Experts of a small language model.
Size: 11 layers, 41.3M parameters.
Experts: 112 SwiGLU neurons an expert, 2 picks a token, a sigmoid router.
Training: a variant of Muon for the experts, 274M tokens, 11557 steps.
Below are experts of layer 8 (counted from 0) of a mixture-of-experts language model. Rows are named gate (a neuron's input weights, with its number), up (a neuron's input weights, with its number), down (a neuron's output weights, with its number) and show model dimensions 64-127. Each number is 500 + 50 x the weight over its row's rms, rounded and kept within 0 to 999. Numbers have three digits each.
Before each expert's rows: a language model's description of what the expert responds to. This comes from a sample of Wikipedia text that the model never trained on.

# expert 36
What it handles: Commas, "and", "or", "&" and semicolons joining items in lists and series, such as writer, translator, and teacher.
gate0:486486496559583593440570528443489531439505562549418425439561548573474565561428556509525485478494501566516551566436535480510521516463478546500473432536515436493469534502644456489494409517471544
up0:493559480446549422538397479587466526513460525504590613435576520419455510538479457469523535548445424448498514462555528443503513543502511520522509457494542377539524497485489538484541472491494439
down0:482542489409520559515566445542511537522348505628523557382501463533531479449567437499601456488410489486529604454467551550395531474515592445540547515519510507495513503547493466573457518597423533
gate1:552584460434569444550437453475547588510494574558492476588492416487468434634506489537592536472494532517435615522413418441496568478519521539542454511564554530469604477489539434428485479486543469
up1:429486490508468485504475575567470480526442500418367463403553428425471451488534493343491540519491461537590396601559558522557580518489543499437522475443485475550545440472500562520474443464548427
down1:439532425494427486499540494488501536466528539551483497565492428526374457455530512609514488546594461580494511433477506531534510531554487469391479479549540509384509486474540452552529514516523581
gate2:488566449609438454499509467490531570501524535612453472545499652538567549531500446494465486451521569527465509489458641527549482403555458519438586548451394517514469505569456552507523432491539443
up2:560455564544550443545523535534474434544512492562504496508550501395493562568576538505587514458565436467484534440432619443565509463486528468497453470529499581520562470507453407544511529378545462
down2:432523469443430493514516453527496506516452519438524488452443427457486470539473630433564437550506527463581485552560463592504541548438513488590498473553472456538582497502588543467503534431517463

# expert 37
What it handles: Inner consonant-heavy pieces of foreign personal and place names, such as Xiaoping, Tiacharoen, Ghirshman, Sendai, kov, enberg.
gate0:466544549540378633507439524501548395493525405484552510442475541504464457534515478514532535489528547458553514449551588502589551454461457461511499459513429480506535484532491366550497497573530539
up0:487490493514589429431411457555534456486568464509471516435488503471425403578552478488390452433437489511550495455470481596461506446483564449447488393485492524451552522534508489490529524461539547
down0:544492491499555466462507584529489529458532531601511412495464486530380369552439499421452540419449403434495454535456478573481523430543468501525496395480568461526585477540428468551494471579542632
gate1:438491554563521499459493465433492565418495602536411500556477523524491429527486500500442436449461458456523572504544452483497540550483445583458502460509528563449462526490537489567543490512440543
up1:438546471528520522459391452496438556482481465512455568500472489410550563517521605491429437537572552524519556485445598497439480557483543507496532459491442515427409524458575480453521469502433496
down1:464511482566424474574443460517548532605484583474524503526590406507513493512570448555448450474465539494474435523512519474466485531559553510465482487499455490501594459504461513593574512492473542
gate2:526533462476548495517499524434481437568511463676562434530496542399437468554536535479420455518552578524503586506545645514507566502501492532524527520532518502454537432478553488569475448483554520
up2:528513500597480475510496568503494544514447508363490354522454456495533529557435521548457556486558496549386488603555583465500487526519486537443524428490456461467567558376461510444457414533454492
down2:535533473465450362596494554434508529610548547489513502586514476507569499605489503471580448515448437467511533604494482483521449561518505482495484577411419430519523527466423419529563551502472492

# expert 13
What it handles: Country and region names such as Japan, India, Ontario, and final vowel pieces of foreign place and personal names such as Yamoussoukro.
gate0:553505497452528599494506484416506500453516443454459450541423512547459467543493530495534407607524494487540519517512449454499520543563545443547493461595458508607458498480510520447509603527537410
up0:395481452438499487478540512426465524475482486471502547621475492561418424488498537566601480489342462566535527576477552465550538523599558392511498477525549517536460556492456492525488508472410454
down0:491590603518509485441504545473569438544486513428409450608565576454457506524467452468400593487524479500490514483420493503454469484465460407383476476493509517602429523456535500522505548559510560
gate1:464486531460473450515567489511536570418428580610481549514492589566470497499510535492485523530487433475564491544504508496424539540594419457450453463521412490542375518486497463484454486603539467
up1:449486487487595540476378579571532549518590534468527466536390515453499478493528556436512443449481497528481418501512492451512426498446542504515587536592542472471500534547532515454567460500428541
down1:464452595404495481502517494439459468520480460488476568543509488503498528512522551468512546527468450502525519521496536395517442552520491426476490463549477513502517432508451492424462423544509466
gate2:480502525604493459533436498453436522448477540471536601475486557554472583474454521576513472421451479513512471522495553488493465500482550516501545510482486509604599479528459573607506516490448465
up2:431498495466534497537520539462497457560429535566480560560550516541424481487535491435591522536553497496525507501548430596445581496557424543519508488552580529419470487607428456490448566508559432
down2:527579412509417533537517455570449537426502451585527512428545458479519461491468444536480469492517527566518511568466458488495529514582522423434539498512496450455441508593446507481464508579555420

# expert 8
What it handles: Pipe characters dividing cells in Markdown tables of sports results, elections and filmographies, plus a few words such as certain, both.
gate0:518517501528420423444502515542444482527609418523637559534493522479520510578589545618488530516470492520510527583523451509557575547494516375492514512557444472522587494555504445553458403523485550
up0:545498557519506552488517618502533488425543456516482478536521401566396399531569465543444505481498490465587447484444539487529555454528575527512521519572531494470479583487432565482611495499475435
down0:493507456434414474531511503611529341457527522515506491492499429482426558443457479540464537374519514515441458512534469542416451470576471539465495473442488519503441479488522416499463554480512464
gate1:400390534459502538450576468437409501444518478441480538548595527464526414518512443543471584550589577569541552472446615457565506486401444397411601537537432510529474396538474595558449561571492424
up1:483498585489570480524525556509535466515414523460471539494521573489452473493548495468543502551487512430487562453513580394543536566426490515529538564495506525374491425483510483517475502476435527
down1:512474400392451383514507455469506545558543463464560411499462487487456434494447514463534454542440434519515520406459492570437514601573486489569500568537509563452577509418540425487520538528527436
gate2:528497511562500516525568512520465545549559570558437437506513458491540460439512428535449537380516530502551423513495523495472493503452458572530467461505479514499569504517479622436533436540601452
up2:460579503569566520468494549423422508460499539529478413449466522481536484504495552545580508461445539513566428503444464425536533519515410460541435437502541540449503567472470466471562450512491453
down2:485506475534412444489516498473544578438446465431365471423415584515448575407535534454520511468445609512541493418443433512507522543630452442503513532445496477618557407547474515466561467567554512

# expert 14
What it handles: First pieces of words split into fragments, often Latin-root or foreign names, as in frac-tion, cen-sorship, op-pose, Kra-use.
gate0:498486528611400587550532535499526533545543553523579435554508523506486548510468498555557526453468467493421574483540483522411439508509502409538573491506432576460526509521466487567484415565536545
up0:477398550491491567520517490518540562474526452465515566574531518520529490540539525463559364468482520393474496473480502539522493522559529529506504550552454451479517484476485508513474444538501434
down0:491567495476569483460423557568545527523512471399504536504459507442493417623483478438505450438451548541459469513512580473521479505442529578512409485428514432478518497491518484530551539431487484
gate1:499550390501426517608498492533458513579463531458472541484417506439598492477494455501460549412380520502517482492424470507527535532546474478524407532498524519535473450538595512505487488508514566
up1:477590469628470509610605506479582490472481500476401483547544503592520496508454586555567404470510464543451551488490531508514369452536644518533478498526508526478495564487512429442472473531480537
down1:521487561444440502507489604467490464523564519532494440600543502530471462488475486534569513528458444420493479535557448485529447483551511507545576514557423479501467478476517479556410445546476441
gate2:570445555426548447429515517541386588615430451482582541526555424436528530454524489477544520534483470507426490513528409497468463465435478512452519429520544487482484395523571435555497485471420556
up2:416554458591465505487446563451516531525462369563524436425507542488491467472593548599506563549511360471500469573534485493473498514548500545443463390491546424515412433523493495435524486514430502
down2:493520494445523447432556519513536458475478499461418422455423530449533477481498567497468532517471460427418471401449518534510540507505427525485524459534480423527476504567657545583523520566468496

# expert 5
What it handles: Short consonant-vowel syllables inside words after prefixes, such as gra in disgrace, pro in disproven, da in ordained, ri, vi.
gate0:412469508437527449417483559436536526500530452509486405429526492507514456493428517469515517488513505527540508569401487541379608455560495553578465398530595457515544579546493564579517535463491512
up0:517465461542412531442505620520490490441473524453488514589490558527566500498500492481528489529415422547512418573474461436482549423481590445487507462494544526513499446529482535476486367494513437
down0:612465518503392558546455499496601433560540499501472540511498443463552525507433527466482524482473474560557452487377485561543544531428493509477578501519500552522547534453560574566527447441414487
gate1:545387488430456445389489435509530515576549556523547510431462501474426440502497526520459536485484412544535494435620450560412528457570432394503461451513454414510487520453516461502514502530547510
up1:393573487400466395543525524517506496568507509430464505627494503550580466502408477565491477488603486511594490449445487475515434517538447454531457445554533491580466534481568452463470551512521544
down1:409506561401531476485443473528418555466534478428432529456532505585595533510441582503531492505493513541503536528404430459497497521590515547482494520541561508507477592488471457538552554522416549
gate2:403533480477446504482467511489488578471559400493547446487544494474410363490494522566504467438393571594563471479518500440517503494538571504636525518500514511409500547519546454532441471517524426
up2:434479462475463440518479508522488559515520532547509523503453541516619442599570446486489549373472534490598478552371584500582522517437512484420462420481572501560529442524450424492481496502455552
down2:474482427547582517513507600577473545528586546404423547557559522468538528424425445444591469524613481500567542526487481425449508469479467426532401540517500477501585475512539409473559526529518476

# expert 31
What it handles: First digits of years, dates and scores, especially 1 and 2 after a colon, space or parenthesis, as in 1960, 2001, 14–5.
gate0:433581504472422523422464444422431469566507480469526465483510601488484443463485500493474395487521517561520576561577454397460506521483537463551573438545472520416511504514537529503496518539529520
up0:427513444481570502424527461507469556521574535547514482463506498511442473376526556524485595475490520406504465486552528490590552516524489550509446467494455483535526586520437520381602476541449487
down0:510589555509435527538463469527517487514497548486507506459435447523573488458471480432384499528489461515454497476543439527387539600465482454444475459550434534548530554504422451554564498481494568
gate1:468494482499529604591502437540512418464526493500450476478541494566491594555500494541450571504532507529544471542533516463537497531379500510541590440566411557435438437549563565514506464452363564
up1:513498545501526457571520406490554568528444516433533514489554467516527472511420548563426497585482518635576501537420472481456527551567541501465488455463527520488517569499544495498334415535531495
down1:515405515623495461468523478510537544539525511422489597487456583524495542446465442514493487429511532558579473471508455532479482520534607576489499514545543415435496480534561509536525453484474477
gate2:515536516414449555483499501594529448557435491505614456494585494516359553520510550472564515581527515423582544516589475524557522578578518514502468450432480438450538536508493473474480533560536504
up2:398521463532569562561490538503397538589566461452516497535521587574473583506490581463482506442513422497485530481464623564469479578483493491569527508538481530555564552378513472503502444483440505
down2:397466504589514583496516465496571497453531556511535483487459446537597551467441428545471497488449386485388442494503571495346491489508485541540478519524550474490464470494606564609491503504539467

# expert 4
What it handles: Opening quotation marks, "==" section markers at line starts, "by" and colons, mostly in titles, headings and infobox lines.
gate0:558496451456463444475519411512476497567532630499551485539504553436489459485485501513521531556573514517465458472540446601488550629445415553528516527494534602487485510596562424504544522445493490
up0:426473513445462486487532377524409493558458500506516533549552419517546456530440456507534539502477487498497478420476454512459565514512439591516451606528540553470457502480485466440518532475562514
down0:544503478456592485559534438542485597526528497488548562516541554543554475571539514457561412488555536480467537563519532529517505462487439481560503523571518481402469548536520480552546508521489519
gate1:471507489499475487479511506505495493445473562502490559464521471585576535506439631522522479446504500607475487581526519512527513517537437560619528440472471518495574438464431475523510611459465464
up1:541514421499507420478549471446490465480495431540521619506472392534478464512461394537528557454483504433504540505503542537444543475460561508575465497466537520429496511456512446506426536542510576
down1:447514481433499456484535502483478504464564438474454524497498547483513522575507521479531487375463528586506515564407571516472488504560523482549470484480454483468518498491461525653517522495489496
gate2:441500531456480532517475434509577514584559398538479561523629449503490553463544507483561530515462411407417480557511520591447536566544471459518518480539492484504598459577455464568455498443465508
up2:511394474512425437563522580480475458594499479463583476552475501398487423597496437516460486418510490526527587571552445465499578480460434507476482431396573420500461504500551531622498526501497501
down2:518486521445505605459555516459488504541548459555508570489508539477510470468501495544448530400458651449530462418551564493484550526479520448505490538552491443482538540540551481490517363481545473

# expert 39
What it handles: Single capital letters beginning names or words, like A in A Midsummer, I in IBM or István, and digits in measurements.
gate0:569471480494499586499468581478457496464357449521473499508511487582463519463476499459466496508455537465587447505552473588591491539517433606580497481538587555449359501517487533547489529460617496
up0:500489495593506428593453514520598537509459475536568492510454423466610444559478522519490449401496537462577431496617418544547469428418563488503590541502495570509571363480491542534435557476453498
down0:529566466494530379487507557529473456542502502570497557475409525612687575490549491522413471504532534573441514492513516486436520564570482493533518559577476513503410554538587438511565506528522524
gate1:465488464499456526473536449484442501485527448466450529575470557473565527584488498465480552577531474614463407490556469575475461484565514477389557471564526511469483505511516595498488575464498506
up1:545455616451532474470469540524546537489515538461506494540538493537543515520465407479485425471482553498482482523460450558417556555377448542538475515559651545563574532497531510424555525484606565
down1:560526510423431459505482503507526467457418554442576518473507394511440463444462470558493500465615491477467510532435486556454519474438431465456495537454540485440466469565527461499478524459516503
gate2:468497513431516589509514471604416535460566516396595423532566503530594492522375462507474435555525560549417520539468506491374439505471470452560450568519532525531512521494512543513503659470580439
up2:439509490512414518501486597552450510544476548551457500551468527484444447465534411517447464507475547471472443440474440519489541531597466507414501559468538453445517433537563480537500419509505440
down2:478566543394561468449486543442435442551470525467417404441560532564554454512431499553447459526543463524547405586359588467461455598514442491558497479436464530506524434494512521495433542494452479

# expert 25
What it handles: Middle and final digits within multi-digit numbers like 666, 248, 25–1, plus spelled numbers such as seven, twelve, hundred, and how.
gate0:443452562522593489489496489500368495484533557476515565476551506519558490510451441537468525472482534486466488462446500471557490486443488585498531536490468413601445555551495443503489506386540486
up0:463512574390494497495513530383572472439513588467543417577544494407593481512480497505514471548538492501526502453458364490578495500452505500419521547476501508423559465549511489550594403533486395
down0:557630447568507541414461479471578569535463416586521519428466470535462508547370540553524516546413540505512442528479575427452498558423544528390482554532503475493467468517480525445522531499554504
gate1:477581489427537439497482563451493522425569487556533529540545474456544439530482571424482476491472482434498577525544519481605500514484527446549493494603453405447534500468472569478500460536505494
up1:456557447463573514597470536438526520446465483491564436489557518498458472534458525450566587472522565441581512476516532582457461512448500499465453425533522462508458547498503445504543472588479493
down1:461545587551416547490468567587487484513623414482557503419495478498511459484415509546535479505512496439524524549430456461467417433527542518488516545533458471568445518451526485524497630455469427
gate2:589614480470479421488457517499479607523445460499537558588515526474494450466569471494480524484483449495540443432501511461401529472493551507457644537480460540474595463538560414548478460392485534
up2:522464542451537493504517496433502396445551479539475463549561578476521620543538431533538453474440505523493523494476474564542597546452460494574612539508581379406499518508442542502595523638515524
down2:519460511545513485524468495509517505479522482607513555397548438550451634478519568566515514534479497486523492453516522497543532584490521558471478429565429537484478416438474544391531475495561467

# expert 33
What it handles: Subject pronouns he, she, it and nouns after the, a such as part, number, final, album, plus one, two, several.
gate0:507473396477479527490446537491455523542494451398489476441501495573460425425525547571491494500514497444455540460427510499587567437480509519510597547575549518521442485496443507541545526455472464
up0:543498561517528510466554428459396469508582467511536521506601476490415512573555497479505498459510466470617425496426462441499529524478466553430524526539499460573484540533471418506486499496530534
down0:586498539599524607542452519454412454463485430447432533441478440511481430516518569504534508514603550469557545441458540449575443433447424492517585522543436509508458485487509511446511514459537539
gate1:511526530527520505482500480519447469462446455543494475388493438483541489453445554524477500515460495533482461573474615502449458454476495560471438472565522475554454473681527523585504457570532473
up1:452444451542598465482534414549567537559550551423511464369507470546491492497462517573543542497540498357503452540500576473581374570442499520482493526461526537553440524500510516496466514534559500
down1:455414492432460505476473478534474454593488506487453584496557552503548545425578513449497578511575493526466555599511491575501471534605470478466500476402472401499463422493447481472412371456470516
gate2:540498551485537419483405513507516560516480532529480496448490581525524585414506575460479474502485535471551576402527490500459511515535521492540468444462513496489509465493482437507494511551488415
up2:485523501544540552432546502522445504468579477432512454493527502520573544506493572529582508511504538507517512575470421543480516462486543513526465529501519477421520525578603526463500524538431514
down2:440410524510501523552544525534522529465546498535537543501483575457468565519495432548428512523545599497514575593466512481547403532558483482500537515508439460529576462529505519534464506573556486

# expert 19
What it handles: Opening parentheses or brackets after a name or term, as in (d. 20, and spaces or $ before numbers in tables and semicolon lists.
gate0:467456481527584516422483404488503517491458500467496517467504565465473483653441513518509461537495517479597560581474475524538510495560504565513527521540524455527475509459481522525425409503506509
up0:477404547510435497599474540428423508525479450531562428448564527502472452558459528536542553509631455584501417590473524434526543447425450482444512484516488477534510418530435427438530475467508454
down0:518383529428503483473484551553533538451592566568520409510419536475563513582472504494496526551452547503501495502595475501489493484496536500566482493510525494390549435527471593550522487502504579
gate1:547482352495493525459547506455574467393501515456545509436418486454478559428478494533581553413445495495576592521457553483479442463555464539420494446492478521470503462430386426499522529554464417
up1:483500521532612435500526464511500460476494519567535522493429542512472521463558509553520485461391510425570573440603531606551418454434499533512559559579589526512532507516525501474563595504448503
down1:475513589489570431482462376494446531510537486564502443526519486523331533494431486472524513542564432530514578546615507551489513404488522485510422463495483536480526430509536411495542490498505486
gate2:416637543406378448485465470529491537428528510497438539431371405514426488509505513539506560542516506472483540504470472489552484527467488473540436493575524548395516517462473483572531501477484396
up2:587499525499514411473527531610496431495457492553498453516534502489495524415447532495472444564518464629430540432596498517514490558422589514484603558479512461552437482503396520492477465462553562
down2:448485468463484585492536585586361443469508492444505515464525509475488504525491529520596447476442579578515529541591464556435487439535576495417510524542429412482409408450533532474486401407460444

# expert 2
What it handles: Sentence-final periods, closing parentheses, commas, quotes and heading ==, plus clause links like however, when, because.
gate0:595500455428485486492529620529522516493480489483380506455567552487466568431460560528544530533551476549494599467448522501530521577500500532488558467508509456494425445494529554538566483501476535
up0:484459542534445522482537462463511572513475485523602528475447456496441567467525531505576476408487476451485544381533455515476590621465455522542469524503504461436511558485437462409598516501520452
down0:538491499525456433562518562547605449610549538513504508437489413484532512452479495490494452455521458453558608474437467460489556495452477537456532583466499488444439390534504579513509522547482466
gate1:531507602514443511539541464565483437560477598549588492446432522526492477520528580590537546586459534429489525415524478566487497552541349537532448491481553551485614494507456481489485473505499414
up1:492458535546512499391558542492436516533463614453500494522539638428457429493466539643565465554450484493486554510473551457581607537537420548438562435596466542434539536551449493418600499569507477
down1:534503492567543507475509449524502498438503442445505585421442522510460539398508558405526442473539407531496471564493522522505565424565553488513506474486583537458497508503558540441532401546533593
gate2:438509571576435466568441516428477531534427426409581522402460522450490492598523574517482456594522443461417488476472501436614453506510522388509437501505501495556440562490497424502452452464510471
up2:506586479477427563559564516434470476515514481559495575429532532564495503566535505476528518464463451496509542439448528557598581492557476424453531444550394543604512529548358499571556452486504474
down2:507521498517519533504573466463520601476543478503590497449451518547513490566514552510476450488474485537517431473498490516560435552563510488517527514482497485618501592437469471451451485486555464

# expert 34
What it handles: Uppercase letters and pieces inside abbreviations and codes, as in USA, UFC, BA, MRF, AH, sports positions MF, DF.
gate0:539541495538420519532535359479496492527530513518526436519523606520516476472451521571474366504423612614449414524510465526459438539458474581505585490419579528474460536377492461426505525453468530
up0:527472593454409585494532533577501485505545454512471444521569497468464447553530513538513445509497596482519421483637406494435452467564488451507477501543438471459417492499594494469478482392479543
down0:458499562488416466520502505479459384524497544442456426458435485529507527583483538482522575509498388525426568474483501479641473449503492486566441518536508464509488535501478545595560504457432480
gate1:511409543499586506503444499497440500420366537517477521537434497514540495432464425415470479562426399478553497531463442430436471411453477523488438423519602365376642476487547461502506477498496486
up1:578536484469493535525526607483442532568529513458537536480584413590478482508543519492491518548521471547594506468423472550562468585571498445520418505509537542500577492451487461369519436419463580
down1:591491471463440497485439420515526485439455483554478487498527478478529519376484518558642461483522541428600507462446487390492540490489433549534522518472515493466469461518511459470531486496470476
gate2:467472539527546537503489484571438486474483483486471489409479476490456507527530511454472561515602524543549535450561508471463496384593503485450530445503589542420506571498512469541501460528438462
up2:406477548566476487509465534401425504392538462488506505591550572511497536429464423450556596496498477469553478515542532538483444445468508500398610491480489498560519512549534474513373549576578552
down2:569590516559446485514463500521418437473510441505472544487488466603568545530620534551501433528494476392457526599551537533507533491500568505513570470532600458481515446532534515537492507496512516

# expert 6
What it handles: Digits, dashes, spaces and separators inside numbers, years, scores, ISBNs and measurements, as in 17-year, 6–2, 12,000.
gate0:470521556558361519499488596401469484445526542462586497544572589469487551519422443426546542629489508416505489517491485513423506487489513517418533586484472449506443385482515420499444480588526570
up0:469447531392467563544488463376623403449497530500606482424491477561522598480470573517375508508480438649576525561446520461496566546471422446422513467442502548527493473494373522444510486568565562
down0:530550402503573501600503409547492491444519540441478573503495470513555492585452578410450411554487449502467481460408563565489505409515455473439553471461444498484446581545441482555495422523527506
gate1:495581439515450454442565467535480428478434440492448571597406496546541410483541459437528477526461438495466487545416527435570427494575506555534544469517485458507422539566486461457547542517445487
up1:443474522509467504475401484478514542556463593494540478513559591505400474409473522507416459416420547563571473490411481470405513540443517446625536573539471493441525424485461432462532536488414487
down1:498516457417530552472563540509451525535524589490416501496483444485485456492505442460535523502465521525500575369508554601552564503467502520455490470537562508466439449500469475481440530422490530
gate2:486400494447415541563511473496482471437437508423426519505516419461463516501473497473416512463568504464471483513506528550564527444517461504526524534541535464481517455550473458588562481439514491
up2:380518497484456458452599482574494537558526493549568490516528642448425517517501497537561420496523517439506552484487500532469467495542486429480401424466555514532527476477629415526512463437496418
down2:404448461487454480435477538523537444417521486529553378486542408426502454497468561459486515531485469502521519521468454482477585577532616538524434460455512500477509590608485525546505436517492487

# expert 28
What it handles: Forms of "be" after a subject pronoun, like He was, She is, and prepositions such as of, with, for, among.
gate0:530444538460533542587519532603503439487489595528470473403487527451490444474404476493532596510452519470478526450518489489474526460481488499557495432504507508410527481401404466532610414609448490
up0:504572579532537584510497469490539492528423459416472498369544455608529473497486417583529530456492473518490506547480498427410517451520523489565539500506482538507408553440448513505595571610515536
down0:541495519463474490459478474452551411411489446540471440546496461557538468536411467497531569497545519551428480526461501455520474541523488524498532470507503537476565532514465497474509476451469503
gate1:504513478467494597462520498511509517474450539497469509488524510515390539486451496518525357454506437482582502618452560497477500463527559557450502455509526492458544544570545502510485416432494488
up1:509594463416546558502475438495545617500527492463543579463482350546557509430482509540463412540544520452537496582526535530468459478529523551444536528538542586572461463514473542485400524473480489
down1:499521590562517507451476566399586459456481460470565490511494552456542501617493573589549431507519478460434487482496481424528464580507468511454422534501475571556605490513458473432435502446485417
gate2:540520576460402480547478422419483532516445409542514463550429433614398542394483528398568511502456503478469431574432512479444546403537455482505573495474478522433520498504539527394509528490544418
up2:454396521459438594491511503520500496523454541529577514519519459559440496566528443454508447465430539629502377483446499509469541498539441514568631498509555559504527568432473550428479493484444435
down2:535527585550568540437474509509436546567502492494535536484397551534597462533493437484566512482521616543523482495387577548580526523496555544514528517551480490532559494582631564514628525398467489

# expert 16
What it handles: Month names such as May, January, March in dates, and first pieces of split proper names like Mar-tis or Pe-losi.
gate0:378523467554460439497475534532509641430470510472431527458578472520555474481493509459499526490506465447506549455491573476559484464438507536536543497575567560419490528419588540462526502506444479
up0:483469489448539544494543482442542569539477485502566526439495535512556499447604491472493508596489508476520507457510431515543501425530531521540536504459596544526582427498496466485412485491498461
down0:432519512489471424555554498519456424601512507498617512450511478558566577543540502495466527548481456529503574466541430509519497513529478481425576531513479546536478503541482539431583547504554494
gate1:470491515461430484445516414507504473458444457548539545504484577500535513506476447499551403474460497475455581471530563492495493464561457526461527544568516596525417439556489427545450506448495546
up1:616464512495505555487521481378524465601504520525530533477391525429512503525522542514540523420525479537495486445476500540483558502494527538522484510490435367468500504555448517573484541553489512
down1:603446407493368539543526474508456568545488403492484471541426497545464551526560525451536470497512435454477552448473437500571468497561527525585475615488529400470521558518541530416477522544498562
gate2:509593485562544465421488511492557613427438473458552392527467389422531600481473413482499466476442471547419512463528624461478585563494530525466513551556534497519532487458514582426515515553544385
up2:500389493525461545632502494461512446508543465453566500539550501441545417503403601461492554503470470575440497542559391555520458520575497495503417419535465546532483505481483502423528501497523579
down2:522443502507402523536487489487482458462418518535514404514393476442627516464502527538481575443536439576568523588528480486478569453473582535526461514509518462562504477579537488492528515425514444

# expert 1
What it handles: Periods, pipes, colons and dashes in tables and lists, plus word pieces like ic in Municipal and Microsoft, and read, test, visit.
gate0:431616411416532433482377470518500503426429476489467440534567466478527451533480571473514528453512512497480420458541441479502476467491478554455493455547519431530584501512443489403497458436558556
up0:524534495511456579549528478520490469452496429526512538524560491431448459432496539444577574509378526477503481519507525475450525509395427525542521522461463480549451466462484547473473507500498548
down0:481441497577500519502464597525436519498519532637479426566456509396557474517523483611454534604409509433519553529442480480525485544538479435502469499507510491534540508526530536484407605578469524
gate1:565515560532447499463526579534410388496441560530375444482451589493529448458524551452542548540498454480567527453571549581520608418400457488538502559608532418488432491554596486522542524512604500
up1:506491471558504525579488365461479462485443474463519427531502518500519547507396411403503530496510456515570513491495488525462552467470497479449487549602508439417430510378583478531486555558534384
down1:480491473432461467456434563390603547471501446421500564567518465524539473533501483482538472523528526447422512510464484487556517511541557556540476522485488454476438548520512591501493369600503550
gate2:563416508431583542490462539533581582457534584558472515400454522517531504507374409452409478522485494454480411368559396524507506584533492542548538458431511477585545513490525505475455552474518414
up2:469449514563488427488544517556557444421468512556581521584482531541488457521474419402546508470401536493502410525450467510555495560521491544568430471581453500480459539476583564628540537456480436
down2:488523534512424572426551525546546486591487431487550516476589455466672565546493535538475458492489398463501569505517533489458469402531514506472453541476497508511491538466529529526388454437513613

# expert 9
What it handles: The capital or lowercase first letter or letters of a word split into pieces, such as S, G, P, r in rarity, st in stamp.
gate0:484461563456495480498449596546448468458477569470510442528509567524501497521580485572548466495493579492511588433521447583495426501520435554535525453452450546627484520494539399521490478455414502
up0:541543469470552473441525540442536490476454494514434492483425531478548497457486493528529565416468565448388555488473484516469514416387450578480458514482503524510512539499484545525429490469474554
down0:432533551498588561577411456543510450558438479434456527501542478519444411532509500613523467448632483468403549485501543544420502453554460554454562438490471509528520569408554433476535536499500475
gate1:528557518513508526534604544463608523450574453555489626535474488449524536572533440520559461454462523521484378526472545564518447584495464570525528420496503457475576458413467427468487537585441474
up1:481532555502468530484491507498459472447526468470560635489523459490491576488405514491560465448493507410405466515468483430517476441529408567574480543453487534567503576461547462411447519554461566
down1:490429552496514579477557543536440538489578446554568530500510583535479479550538602584502486478398548510505585505475457548520520543452506462556444527510493561531440445565468450508502564504500437
gate2:459559520507514651446483536507488478479481562493458416497526600602435457494576543523499523511501489532484559529517513496601484555490476459555503571510543447519491555539512526551468546526523506
up2:550434440579505542495483518518440547443554470513415551459452532458447460484447510469460544481537451473496395480508436442539539501456517551472535502484526475521463478449584507441446421538468482
down2:539496467544478491546477498516478529563512425530590499445577452527540539562550430497482485521477489475559587504445494558539522495461531484436510488513541533599546485486573403422585487491487490